{"hidden_size": 320, "n_experts": 64, "moe_layers": [1, 2, 3, 4, 5, 6, 7, 8, 9, 10], "normalize_top_k": false, "balance_bias": true, "lr_router": 0.00146, "vocab_size": 8192, "optimizer": "muon_variant", "max_grad_norm": 1.0, "batch_tokens": 262144, "train_tokens": 1635000000, "max_steps": 6238}
Below are experts of layer 5 (counted from 0) of a mixture-of-experts language model. Rows are named router (the router's row for the expert), down (a neuron's output weights, with its number) and show model dimensions 160-319. Each number is 128 + 32 x the weight over its row's rms, rounded and kept within 0 to 255.
After each expert's rows: a language model's description of what the expert responds to. This comes from a sample of Wikipedia text that the model never trained on.

# expert 41
router [122 165 109 150  69 118 160 156 122 154 135 114 106  55 139 133 107 128  79 145 117 156 111 155 147  77 154 134 144 100 124 190  89  88 151 123  92  91  93 138 145  72  94 104 203 139 106  95 141 109  60 145 103 168  92 132 131 104  94 114 127 109 153 141 158  68 133  55 119 150 112 152 151 194  87 100 107 134 176 135 131 104 109  87  90 152 164 154 174 134 109  56  95 139 151 113 106 144 116 164  74 109 102 124  94 160  91 216 191 171 112 107 178 127 154 141 149 104 131 155 163  90  92 156 155 115  91 151 184 136 169  74 133 151 135 116 127  92 152 121 124 116 148 159  67 139 190 119 167 103 109 156 124  95 164 164 107 120  87 106]
down0 [156 120 146 157 113 130 134 146 100 142 122  66 116 121  76 109 115  68 171  87 190 104  87 165  88  89 132 103 183 139 133 142 127 128 143  39  93 102 134 146  23 166  84 150 151 149 142 138 136 158 149 136  91 114  88 113 136 170 137 117 153 145 112  60 169 123 106 203  97 117 169 113 147 123 141  87  68  86  91 118 159 108 165  95 139 144 114  95 128 186 101 131 138 109 120 180 110  73  68  50 171 136 137 169 121 159 105 111 123 105  72  89 122 155 167 178 196 112 117  98 134  95 120 185 167 108 123 108 114 167 173 139 170 114 130 106 136 137 118  85 164 204 175  92 104 123  93 140 114 127 105 144 136 106 103 109 107 104 103 153]
down1 [138 126 124 123 126  99 193 162 114 111 159  98 115 118 177 169 111 141 145 108 101 142 111 128  98 136 207 103 151 117 148 121 138 118 138 143 149 204 204 137 149 118 105 137 133 169 115  82  84 102 134 103 108  90 161 118 116 103 156 111 103 108 117 100  65 202 147 128 142 129 148 158 106 132  96 119 122 124  97  75 155 127 109 119  98 154 152 113 113  53 150 153 144 132 172 102 159 174 139  76 148 180 147 163  83 176 101 135 100 135  68  91  81 164 122 132  65 143 166 114 115 135 120 186 146  81 112 153 127 145  80 132  80 125 145  97 136 137 121 128 107 159  88 156  99 101 148 174 139 119 157 144 101 124  73  94 176  95  63 122]
down2 [135 154  88 127  86 150 179  82 133 150 119  87  95  72  95 127 142 116 129 101 139  55 161 160 130 111 132 144  82  91 119 174 186 128  98 159 154 155 168  78 135 107 160  55 136  99 126 174 109 137 164 184 139 128 110 169 175 174 109 140 156  91 113 116 118 168 144 197 144 133  80 167 120  86 138 113 150 107 136 133 183 114 135  99 196 150 125 110 121 100 133 156 103  89  81 118  71 129 152 150 108 133 126  74  77 148  58 161 113 113 189 173 143 140 160 155 165 100 132  77 154 131 101  79 160 136 146 147  74 132 130 153 148 161 119 112  70 132  83 159 157 107  99 132 138 143  96 142 124 130  95 135 130 131 130 124 139 164 178 124]
down3 [119 123 175 121  92 164 149 144 160  85 190 125 129 172  59  62 134 129 116 141 192 116 102 170 131 148 168 125 163 172 144 123 109 110 148 157  89 144 146 156  92  61 132  98 193 106 117 185 118 200  92 104 108 166 148 160 111  98 170 119 121 117  96  63 142 201 187 101 103 124 106 146 161 178  95 165 127 130  87 131 122 101 132 153  68 125 145 119 106 150 169  94 133 158 125  92 150 159 107 180 121  79  98 171 132 128  78 124 178 115 105  91 106 136  58  92 169 161 140 118 147 107 116  99 107  67 180 119  89 132 119 154 107 139 158  70 112 127 119 154 137 149  91 142  89 138  85 142 131 169  76 120 107 134  65 173 104  98 145 191]
Four-digit years and day numbers in dates, tables and ranges, e.g. 1980–83, 5 July 2007, June 19, 2012.

# expert 28
router [141  98 125 102 128 159 157 150 106 105 116 167 154  69 106  79 187 111 145 115  75 175 192 142 177 120 145 136 117 133 142 120  82  64 112 110 113 145  74 124 107 128 141 140 125 167 164 201 142 126  78 156 116 130 177 164 114 140 183 168 158 179 118 174 131 125 182 139 102  93 117 163 110 116 105 229 127 110 106 130 127 134 138 118 134 177 174 100 174 154 140 123 127 115 111 118  95 170 122 164 172 112 122  79 112 198 143 131  70 124 196 113  76 143 148 155  77 120 151  91 140 103 118 138 150 160  95 143 110 144 110 146 113 115 148 124 132 169 146 178 113 121 142 120 227 137 130  84 133  86 153 160 131 137 154 142  26 114  72 196]
down0 [119 127 164 145  93 127 103 116  71 173 112 163 153 191 133 178 106 106 161 120 164 113  87 113 145 154 109 154 140 105 144 196 112 147  65 120 145 143 132 101  54 131  93  90 150 127 120 136 130 108 185 126 181 116 159 141  87 174 126 160 137 222 152 131  72 146 118  71  86  99  94  52 120 164 120  77 132  97  84 143 135  96  44 103 138 211 169 113 129 140  89 112 129 103 107 170  92 111 147 128 157 110 117 107 144 145 173 101 167 111 120  70 155 121 105 137 131 116 110 101 102 144  55 117 107 102 141 192 148 127 118  81 175 127  88 124  78 131  95 179 169  97 131 143 163 126 103  71  66 156  88 131  68 145 109 168  69  90 121 148]
down1 [135 112  55 151 158 131 169 187  40 134 171 149 134  84 186 114 158 128 139 137  79 118 149  88 160 135 138 165 120 104 183 175 153 119 104  87 185  95 178 124 137 147  99 141 160 147  88 134  96 113 135 133 116 152 160 130 104 162  89 165 106 106 143 157 172  98  62 160 110 116 131 150 116 157 135 143 112 148 149 120 153 156 152 153 145 157 119 148 127 141 117 125 188  87 167 141 180  98 183 137  95  72 157 107 150  85 182  53 111 155 119 121  82 103 116 159 117 129 172 129 184 114 112 115 108 175 152 165 103 175  77  82  75  86 157  85 119 102 129  88 113 109 167 184 153 148 174 114 108 136 175 122 148  81 122 119  84 202 159 121]
down2 [152 126 154 138 156 162 139 146 131  86 110 149 116 144  70  89 116 123  78  80  78 134 114 119 126  57  57 121 170 121  92  78 105 134  57 124 167 153  97 167 180 151 226 123 167 185 149 197 104  64 137  92 126  99 150 188 194 142  96 143 135 116 123 110 134 159 124  86 102 146 154 143 148 184  94 122 156 143 121 113 166 128  95 178  79 143 106 113 155  92 188 171 124 102 123  90 109  85 168 151 147 120 150 119 147  88 122  94 138 153 145  87 139 116 130 117 147  84 187 137  97 169 167 131 119 144 161 133 136 121 146 128 170 122 123 156  90 162 162  93  80 111 174 113 115 116 166 148  77 142 131 163  74 127 107 130  79 138 134 145]
down3 [101 143  93 127  69 144  92 103 171 207 183 142 102  60 143 126 148 164 147 127 119 144 139 105 142 162 168  95 140 157  99 122 143 146 167 113 106 125 130 123 144 115  89 131 166  96 117 146  94 137 129 139 125 202 191 117 168 142  76  79  92  97 119 147 170 124 142  94 115 140  69 165 182 223 181  31  63 129 158 121 167 191 116 123 129 147  81 132 141 152 181  99 121  92 110 153 122 140 118 173 133 120 110 139 135 107 112 146 165  74 164  87 196 140 104 126 130 134 104 122 125 143  89 105 124 145  87 104 101 172  74 119 129 117 137  92  73 183 131 147 168 132 139 143 120 145 135 112 167  80 113  80 123 158 107 120 145 193  91 145]
Determiners and possessive pronouns starting noun phrases in prose, such as the, this, his, their, new, these.

# expert 63
router [166 138 102 121 176 102 138 126 100 109  86 109  79 179 120 137  96 145 123 112  94 129  98 160 139 122 103 220 132 118 144  36  81 116 136 114 133 168 135 112 120 111 153 137  90 102 132 122  95 148 184 120 109 164 147  84 102 141 120 190 133  91 144 154 152 180 129 172 182 104 111 117 106  77 173 155 134 119 110 167  83 160 156 103 148 105 156 160 166 124 123 118 128 112 141 206 141 114 101 112  99 103 109 116 118 134 102 113 143 149 108  62 110  92 139 193 147 158 163 109 134  85 151 172 140 154  88 151 155  86 125 144 125 115 160 159 133  77 186 166 122 197 139 207 172 130 119 201 128 102 110 143  98 136  91  70 127 152  91 114]
down0 [146 126 164 126 116 140  26 128 105 119 120 161 168  91 214 134 122  84 145 200 119 129 197 147 115  87 138  84 103 117  97 132 132 176 132 121 130 107 118 133 105 118 114 176 111 164 114 119 148 105 116 125  62 124 130 170 153 141 128 138 131 104 105 107 100 122 147 111 140 124 116 155  48 127 146 138 123 123 160  94  80 151 115 148  75 132 141 134 121 147 130  87 214 118 186 163 122 151 179 152  90  98 110 106 114 151 184 114 159 170 119  52  75 138  92 196 111 148 136 168 112  87  72 134 106 114 114 173  71  85 104 173 171 117  62 191 138 103 153 147 175  86 137 116 157 163  63 138 159 159 110 121 156 157 125 115  67 115  75 103]
down1 [139 127 180 167 124 155  71 133 166 198 173 183 121  73 132 137 112 143 146 151 108  58 140 140 159 156 104  77 107 213  63 138 140 162 182 155 104 123 120 116 130 139  92 137 132 123 128  61  98 102  83 125 100 128 147 147 132 130 133 118 100 132 165  99 106 135 153 175 192 177 181 136 125 140 146 117 143 105 176 129 103 101 168  65 168 166 125 130 164  87 134 108 175 125 108  63 120 152 140 115 157 115 130 111 112  95  95  85 129 178 174 151  70 132  75  67  44 132  96 177 139 117 147 166 127 137 168 125  92 174 119 141 102 169  99 117 139  89 141  70 150 113 142 120 178 146 154 145 132 114 123 101 185 119 105  77 103 102 164 111]
down2 [173 152 145 140  82 167 111  90  93 114  53 181 177 166 110 108 159 140  66 144 118 132  65 104 127 168  87 111 163 125 113 163 189 147 118 167 153 134 119  81 168 141  70 135 172  58 154 131 157 190  99 173 110 137 176  83 132 139 135 133 152 142 141 188  56 133 108 107 112 156 157 135 129 134 103 139 136 150 109 194 126 110 174 149 109 147 124  99 130  82  67  90 138 130 126 144 109 138 123 198 150  78 206 127 141 150 133 107 130 109  97 101 127 123 141 112 117 145 133 161 109 111 177 170 121 120 153 131 165 104 115 124 180  78  94 128 115 141 106 150 157 183 126  87 180 101 105 144  55 116  31 137 103 130  85  84  69 134 116 150]
down3 [187 124 140  99 120  95 140 101 213 131 144 159 179 164  84 150 124 130 109  90 138 173  98 113 185 155 170 117 169 128  88 166 198 131 136  68 170 121 134  87 105 176  52 143 112 144 166 110 147  70 109 154 133 150 174 123 187 207 151 153 184  87  72 138 138 144 130 144 119  82 113  75 117 162 126 134 119 110  80 155 161 110 133 131 101 160  87 104  83 109 156 197  97 171  61 106  87 169 127 127 155 158  91 155  99 107 155 103 172 183 109 140 158 177 122 142 146 144  66 145 171  98 147 132  92 140 164 133  45 122 146 108 173 156 129  69 191 188 152 185 159 128 132  98 105 140 122 112 140 152  90  95 110 131 148 187 113 124 154 142]
Nouns for places, land and built structures after the or a, such as street, town, water, area, shoreline, grounds, interior.

# expert 24
router [110 165 139 103 131 117 142 139  77 147 156 109 123  59  82 172  96 115 101  78 118 136 132 112 147 111 121 130 125 107  94 174  43  78 153 163 138 129  73 123 138  85  71 117 172 195 108  75 149 133  87 126 100 175 134  92 110 147 139  90 123 111 143 160 180  87 173  95 158 188 107 134 153 181 116  81 162 114 148 115 120 136 159 111 157 154 157 184 161 102 129  68  93  98  87 113 159 150 152 115 131  90 156  73  81 120  92 177 199 131  88 130 164 127 130 166 133 149  84 122 146  88  89 119 170 124 118 161 150 201 117 146 153 136 139 136 136  96 143 111 136 120 134 125  94  91 130 128 140  92 150 112 115 102 150 196 139  65 101 105]
down0 [158 153 155 126 137 102 153 162 153 173 112  90 145  66  98 106 201 141 129  60 149 116 171 151 148 152 170 100  89 146 152 116 108 108 145 119 130 150  39 106 186 148 130 162 170  50 153 112 114 138 108 135  65 133 119  93 213 124 129 132 191 136 185 113 136  93 156 124 115  66 138 179 144 102 102 145  84 103  73 155 112 146 139 176 121 131 106 167 191 124 166 135 159 125 110  95 153  94 152 124  79 131  91 153 125 112  88 117  92  86 132 156 129 156 142 129 148  65  83 141 125 161  85 114 163 172 150 145 173 135 129 113 145 140 134 119 210 114 145 144 120 117 109 164 177 193 135 145  94 158  97 110  95  79 219  98 133 160 116 122]
down1 [ 71  89 184 121  95 154 182 143 111 157 121 157 170 102 147 120 142 179 133 131 176  97 128 100 128 106 117 106 137 127  97  99 128 184  77  98 139 109 118 193 124  81 135  99 119  88  91 158 110  42 163 170  91 163 127 148 139  94  90 111 172 133 132 123  94 111 142 172 113  95  96 119 122 102 146 137 129 142 174 155 195 105 130 110 141 100 117 105 102 112  71 145 200 222  98 138 176  79 111 166 113  63 173 135 105 105 100 112 168 120 149 125 111 113 131 132 139  83 158 105 142 168  99 187 171 155 137 125 136 109 135 143 139  96 192 107  57 173  65 134 115 160 148 122 143 104 170 120 105 120 152 129  88 133 143 137 118 140 183 102]
down2 [105 155 164 130 145 132  93 112 154 132 162  86 146 125  98  79 146  86 152  70  76 126 154 111 119 100 144 122 176 122 129 168 154 158  63 132 186 161 115 106  99 107 109 157 140 116 175  96 126 210 168 118 150 124 137 157 132 131  72 180 112 116 158 130 110 124  71 159 132 117 114 139 126 188 115  79 150 153 160 178 108 131 118 170 217 129  84  85 127 107 127 111 150 171 200 114 142 136 110 114 109  89 139 102 113 155 179 186 119 187 138 136 110 126 110 119  67 106 108 145 119 177 106  83  84 129 118 154 123 135 197 162  62 101 143 191 129 220 104 100 100 146 115  91 114 148 129 119 116 128 111  84 104  82 107 152 105 110 136 120]
down3 [139 191 170 104 134 176 175  63 118 119 131 154  61 143  63 102  66 133  92  90  80 133 155 122 202 131  98 111 145  68 156 177 103 134 152 105  97 113  63  88 213 142 148 116 112 180 142 143 137 140 154 124  98  93 163 136 217 139  82 145 153 103 164  84  60 111 175 119 105 102 109 164 186 154  97 109  92 142 151  73  41 129 133 140 135  81 126 147 126 184 129  97 141 135 169 162 175 170 150 103 121 161  96 122 124 112 109 120 176 121 117 105 115 104 169  96 142 126 142 141  76 134 126 120  84 114 121 141 106 118  73 110 118  93 133 165 145 132 101 144 164 125 119 117 137  70 121 176 178  87  74 129 141  82  81 179  84 153 136 109]
Four-digit years and year words like year, season, century, plus raw byte pieces inside Japanese or Chinese text and exclamation marks.

# expert 15
router [137 120 103 113 158 126 167  89  93  72 133 116 126 186 153 156 167 116 172 139  98  97 162 142 133 186  54 136 116 122 159 105 117  97 113  90 185 113 102 137  97 151  61 124  67  84 137 193 127 148 101 139 121 111 118 167 102 145 146 113  84 152 118 128 106 118 138 146 133 142  92 131 100 182  91 195 107 156 120  97 136 109 160  73 131 167  87  88 131 172 126  95 112 126  96 111 172 106 164 123 178 159  95  63 112 158  90 153  50 152 173 136 127 151 149 172  86 155 142  60 117 132 108 110  88 155  72 123 115  96 141 200 150 126 150 121 117 171 110 179 126 150 134 125 145 113 106  99  94 109 170 146 125 187 148 133  67 108 131 221]
down0 [ 60 173 163 167 147 166 103  89 139 168 225  97 102 110 122 111 110 144 136 117 104 104 137 137 103  93  92 224 185 111  90 188 107 137 132 113 100  78 150 152  99 179 143  74 152 129  88 100 157 104 164 173 153 147 143 167 142 125 110  95  94  84  85 184 139 118 119 132 132 110 150 184 124 126 151 157 157  97 111 150 136 134 181  67 144 105 172 126 149  67  49  68 108 158 107 108 106 186 153 166 115 119 120  78 156 167 150  93 167 129 120 188 105 181 104 158  95 118 115 142 100 109 124  69 155  88  98  82 195 151 120 180 149 108 125 202 121 144 142 179  89 129 153 142  90 123 124 171 141 100 114 109 127 137 148  88 119 120 105 170]
down1 [157  59 136 150  95  93 113 147  91 102 126 139 121 119 193 145 110  80 100  99 164 154 111 147 138  78 112 159 123 134  45 145  94 118 144  93 135 171  97 150 135 115 147  93 137 106  82 164 118 143  96  95 145 185  97 117 105 138 147 135 166 152  97 118 155 142  96 146 140  80 150  93 103 129 101 112 127 154  96 192 135 162 196 170  97 187 125 197 166 107 138 167 106 211 112 154 174 121 153 130 141 148 134 174 144 156 164 109 119 103  67 162 129 108 129 143 134 121  97 129 113 149  88 110 118 163   0  65 155 111 119 108 175 161  62  92 111 142 136 100 153 186 139 179 160 157 135 172 133 158 130 120 163 128 190 153 126 109 135 101]
down2 [ 92  97 103 116 131 166  99 109 107 114 168 190 125 116 171 151  94 118 146 161  93 106 151 129 133  74 142 113 125 116 106 158 102 103 105 160 106 126 122 130  46 160 103 142 145 150  59  90 129 116 106  92 114 194 155 135  55  87 173 102 166 199 172  85 121 110  82 136 140 136 132 170 145 149 155  94 157  93 137 142 164 122 155 174 123 167 158  95  70 177 141 138 151 191 157  84 103 154 145 126 140 125  98 195 163 170 155 150 182  33 159 100 104  98 179 100  78  95  79  99 118  87 167 133 201 175 140 191 138 140 176 137 167 131 120  93 173  98  73 123  96 205 140 106 136 173 170 142 143 140 135 153 110 100 161  74 138 105 103 128]
down3 [134 136 109 110 122 150  75 155  97 169 151 102 112 114 119 223 116 136 117 100 154 129  69 113 161  86 112  73 137 135 182 128 110 121  82  61 191 103 147 138 134 137  89  79 154 175 146 136 177  93 119  99 132 128 147 105 104 142 112 122 161 184 120 137 156 104  86 175 124 135 161 147 119 163 128 114 151  99 130 114 179 112 112 132 149 142  77 122  89 146 124 150 173 148 102 129 158 177 137 111 198 126 135 110 132  26  90 131 114 147 170 159  63 107 154 125 157 126 179 123 104  51 119 137 104 111 149 101  77 152 129 123 164 152  99 120 160 128 174 134  87 134 199  62 104 111 142  86 140 158 124  98 115 122 173 128 112 131 122 166]
Possessive apostrophes and s after names or outlets (Hudson's, USA Today's), possessive pronouns his, its, their, whose, and compound hyphens like Sami-owned.

# expert 17
router [157 123 102 118  88 132 107 124 119  92  85 156 165 169 146 106 141 183 157 134 110 152  60  92  67 166 158 125 122 142 134 132  76 111 126 146 110  63 183  97 192 172 106 116 116  41 161 127 139 197 118 106 176 113 113  74  77 164  95  84 119 162 133  99 176 124 169 188 133 125 176 104 132 149  81  90 113  85 152  60  95 167 101 171  89  85 157 157  80 103  68 103 178 108 109 153  87 134 137 184 115 120 102 121 150 110 129  90  83 128 163 138 199 167  76 155 147 179  59 114 162 111 116 167  92 115 111  97 134 128 119 132 135 136 148  60 129 141 125 112 132 148 156 148 177 130 160 150 141 167 173  68 128 161 116 117 127  98 153 119]
down0 [129 181 150 115 149 191 121 164 113 113 117  91  94  98 126 151 180 114 143 136 138 100 188  85 165 119 149 176 153 143 110 137 151 105  43 124 105 194 120 127  74 128 115 118 134 133 121 140 183 115  71  79  73 144 147  97 137 142  93 133  79 158 137  85 146 100 111  91 161 148 112 111 131  83 170  98 134 115 135 165 123 124  61 100  66 105 101 140 178 136 149 160 108 134 168 126 116  76 123 162 140 146 110 126 134 151 120 160 124 169 159 137 135  74 103 166 147 183 112 152 149 134 175  89 119 101 130 184  86 113 131 119 146  91 154 149  68 104  89  93 115 149 122 145 105 137 106 139 123  91 127 159  59 171 169 204 105 172 125  89]
down1 [152  89 103 154 133  82 109 138 157 118 122 129  82 138 172 123 147 120 110 130 123 116 136  60 139  56 108 140 118 130  85 160 127 132 109 151 127  75  92 209 105 144  66 181 117 125 108  60 140 133 160 106 107 106  82 108 196 164 162 126  88 139 119 122 112 162  99 105 108 128 125 172 124 112 114  79 119 147 130 136 146  77 113 109 157 126 109 169 114 136 131 108  85 121 139 165 134 130 156 179  69 118 126 142 184 104 119 143  70 170 138 120 141  78 144 177  87 114  97 115 144 161 133 139 123 114 116 108 120 170 124 176 137  86 139 145 153 129 155 236 148 124  89 111 106 139 176  92 110 104 120 208  91  68 116  89 104 140 106 119]
down2 [115 151  88  75 121 125  62 121 153 117 164  98 141 118 142 134  71 112 141 170 176 128 154 157 144  50 108 156 115 123 146 126  94 111  73 171 106  66 163 110 120 141  91 103 155  91 149  75  86 111 182 168 150  99  97 147 103 150 114  85 131  68 123 125 146  81 156 119  85  94  92 123  65 103 115  92 127  74 112 104 176 115  54 145 131 131 159 117 101 125 166 130 158 134 115  92 148 126 117 178 184 112 127 135 111 149  89  98 152 121 140 158 178 143 126 164 101 131 107  61  96 110 129 163  43 111 115 124 122 141  83  88 154 119 142 109 101 125 123 147 103 145 118 181 125 129 100 129  85 130 117 178 158 152  75 174 167  77 136  80]
down3 [193 110 127  80 146  82  97 119 115 174 124 154 148 160 181 136  84 172 155 146 147 123 114 161 147 134 113  93 145  86 172 126  89 118 157 102 106 100 143 152 153  97 132 156 117 135 146 113 170 119 114 169 196 111 157 146 157  90 185 126 145 130 149 104 114 129 131 149 112 138  65 104 129 161 105 134 154  97 116 102 110 180 125 136  86 151 150 120 156 119  92 143 152 138 121 154 142 111  88 153 197 154 123  88 109 149  90 135 190 165 137 181  79 171 169 101 150  50 126 122 136  86 118 147 188 135 129 126 129 121 151 121 144  85 129 208 108 170 155 162  95 172 175 112 178 117 118  71 153  76 131  93 125 151 109  74 171 113  66  91]
Word-internal subword pieces like qu, eg, ern, ss, int, rel inside longer words, e.g. te-qu-ila, Eth-ern-et, all-eg-ations, Sac-ram-ento.

# expert 23
router [114 132 137  53 130 161 146  90 119 144 133 139 142  91 139  69 145  86 147  92 159  97 110 139 160 119  87 152 136 162 131 151  64  81 124  94  55 169  98 123  97 158 131  88 141 176 102 100  88 135 153 107 121 157 124  87  60 178 123 135 108 128 148 130 141 102 138 133 102 177 100 108 202 190  87 157 114 143 124 137 114 108 111  95 150 105 123  95 139 173 143 211 144 122  97 125 126 126 146 164 150 122 156 186 110 130 116 163 200 161  83 125 182 140 153 129 148  35 141  99 165 111 124 131 102 140 118 160 105 107 139 112 111 130 103 134  85 160 112  72 138 176 184 105 182 133 217  57 153 186 152 158 134 102 179 163 157  72  46 110]
down0 [133  69 135 156 170 183  96 155 125 144  54 193 125  96 113 111 104  83 156  86 126 104 121 159 150  70 114 132 125 104 152 122 130 138 138 106 100  85 175  79 116 125 142 109 164 121  76 119 125 162 179  99 154 154 105 153 121 148 114 165 137 165 155 149 143 120  87 158 158 127 133  99 115 186 117 125  72 132 131  41 101 152 126  91 163 159 133 186 103  80  96 154 141 153 118 100  91 161 140 176 129 147 150 121 123 175 155 123 174 189  80 179 135 131 156 176 183 154 102 141 173 100 154 118  30 115 125  66 147 163  98 149 127 119 134 112  56 201 166 121 102 130 110 115 144 137 128 114 155  73 126 127 107  91 218 135 118 114 178 157]
down1 [151  87 100  91 112 100 107 131 114 147 105 124  77 137 141 229 129 151 198 142 132 128 174 145  91 166 157  94  49  92  90  76 120 141 129 161 144 106  90 161  89 158 164 163 102  98 144 142 148 115 129 125  73 128 126  76 172 144 158  85 142 182 109 124 111 124 133 116 189 109 177 111  74 144  57 115  86 193  98 132 164 169  87 117 153 105 167 145 147 166 127 147  35 115 111 159 101 170 114 199 130 110  61 149 112 145 136 129 131 188 176  92 170 158  76 158 165 155 124 136 129  95  96 152 177 173  61 138 137 177 105 106 145 137 124 117 116 123 109 144 134 150 153  97 112  81 179 116 112  99 115 151 145 152 121 119 150 123 116 148]
down2 [127 117 150 167 186 102 120 147  91 158 151 145 122 109  98 155  91 114 122 150 153 101 161 111 153 160  86 181 118 121 130 134 127 115 112 132 125 121 174 122  66 135 168 188 108 158 155 116 175 102 122 105 115 128 159 100 137 130 103 117 100  40 192 175 106 145 103 133 137  71  80 147 167 183 151  98 174 170 115 115  33 155  94  83 110 154  86 107  98 126  83 116 129 114 130 150  76 188  63 169 171 109 132  73  98 137 113  86 172  98 118  95 140 121 108  83 118 144 135 150 115 130 126 142  35  92 145 175 174  93 124 168  99 160 103 132 117 101 118 125 126 107 129 129 178  72 199 126 104 165 156 159 175 109 167 161 134 109 170 106]
down3 [127  43 119 130  85 203 137  95 100 175 172  95 122  91 125  73 105 161 136 128 145 123 132 120 125 117  97 164 118  58  74 193 135 147 131 108 153 153 176 130 130  96 142 115 157 157 141 119 169 112 128 100 137 149 114 104 162 125 135 120 146 123 127 160 161 136 171 187 121 114 110 128 168  92 133 106 147 136  35 145 103  86 140 134 121 117 126 146 127 137 133 150 153 110 165 147 135 199 158  89 118 144  88  56 114 159  61 136 155 194  62 112 104 168 143 116 149  93  62 106  90  64 127 127 125  97  64 175 133 156 163 131  84 146 108 145 169 158 144 172 144  82 124 127  81 173 112 109 130 122  76 141 141 201 197 130 152 149 101 183]
Decimal points and the digit groups around them in percentages, prices and table figures, e.g. $5.5 million, 3.25 percent, 30,000.

# expert 27
router [ 95  83 100  70 112 116 123 163 140 120 129  94  98 163 103 194 150 112 144 151 142 116 190  71 119 126  97 127  87 144 142  67 175 127 176  84 157 168 124 117 164  97 100 141  74 116 126 116 134  95 119 100 152 130  76 190 105  80 161 200  99 146 155 109 106 134 117 146 133 153 191 135 109 139 166 141 160 123 133  49 203 105 145 150  80 178  74 145 106 126 104 112 120 169 138  80 169 123 170 114 123 181  51  74  93 114  95 131 135 124 164 171  82 157 158 174 128 179 161 144  86 139 103 136 119 103 147 139 174  70 125 103 121 120 156 107 107 128 119 105 149 152 115 163 135 110 141 165  94 152 112 175 166 145 131 157  96 109 162  97]
down0 [146 126 154 114 108 167 125 134 156 157 142 147 135 123  94 157  76 143 164  87  94 118 116 121 176 151 120  96 160 135 162 162 155 100  97 103 115 146 153  94 115 144  83 116 198 124 103 112 170 115 137  99 136 137 139 115 153  83 136  63  99 143 142 164 189 104 131 121 154 134 192 108 168  74 128 132 136 115 117 125  87 144 139 134 108 124  83  88 159 156  91  70 157  80 114 126 212 130 174 122 177 104 167 137  84 146 120 134  92 140  97 151 152 112 175 131 129 120 141 138 180 161  85 135 167  68 121 147 110 111 117 113 128 190 114 122  91 115 100 117 139  88  93  89 139  88 133  74 153 171 112  98  82 162 133 132 144 109  34 134]
down1 [111 105 178 143 133 158 148 135 132 136 138 118 146 153  95  93 141 118 135 152 115 148 167 151 124  73 127 118 164 108 137 143 119 134 127 189 152 147 102 183 147 171 119 102 115 147 115 195 142 159 142 155 131 121 157  98 112 102 122 106 160 121 105  60  82 140  72 167 130 119 130 167 147  64 123  89 181  91 154 138 176 126 122 171  96 153 120 109 130  80 147  57 192 124 104  92 139 152 147 127 107 147 139 100 145  75 116 128 142 115  73 108 113 195 155  90 160 133 120 141 153 113 157 114 178 111 167 134  88 115 100 171 155 111 143  63 122 154  64  59 133 102 116 150 127 116 133 140  69 176 103 105 136  90 170 145 125 183 144 109]
down2 [ 90 184 151 166 116 107 128 113 128 154 188 141  72 107  77  64 106 132 119 180 136  69 117  79  98 105  91 169  97 120 187 113 123  75 157 174  83 105 114 125  88 131  82 112 110 188 154 126 129 119 135 163  55  86 135 103 116 154 114 147 149 138 173  70 127 123 133 172  64 162 106  89 142 154 136 111 138 125 112 111  99 144  91 164 131 168 140 133 111 138 116  88 131  74 114  80 140 182 119 109 192 117 118 134 104 163 141  64 128 127 190 104  71 130 141 158 144 159  97 135 158 125 196 153  98 121 165 125 143 112 112 143 176 137  74 141  95 151 170 147 142 115  67 141 103 140 168 139 119 133  98 131 156  97 122  94 136 156 106 166]
down3 [143 183 116  64 112 158 101 174 188  86  98  63 162 138 108 149 177  90 130 120 135  93 129  82 111 138 159 136 166 107 155 122 141  98  81 134  74 134  91  76 140 134 125 193 151 136 127 110 113  64 133 159 148 176 161 153 107 115 161 137 170 116 120 134 126 113 140 160 119 137  91 152 121 135 157 173  76 110  81 100 152 160  86  92 106 108  75 174 125 115 124 217 121 166  51 126 137 149 166 117 127  80 145 125 130 190  72 109 160  82  80  88  99 119 121 146  98 157 137 106 117 110  67 113 108 169  92 112 114 131 126  68  46 115 107 123 101 132 122 184 137  98 132 117 129 163 131 107 172 134 163 112 111 108 132 143 109 164 165 115]
Word pieces inside personal names and surnames and place names, such as the s in Ellsworth, a in Isaac, er in Worcester.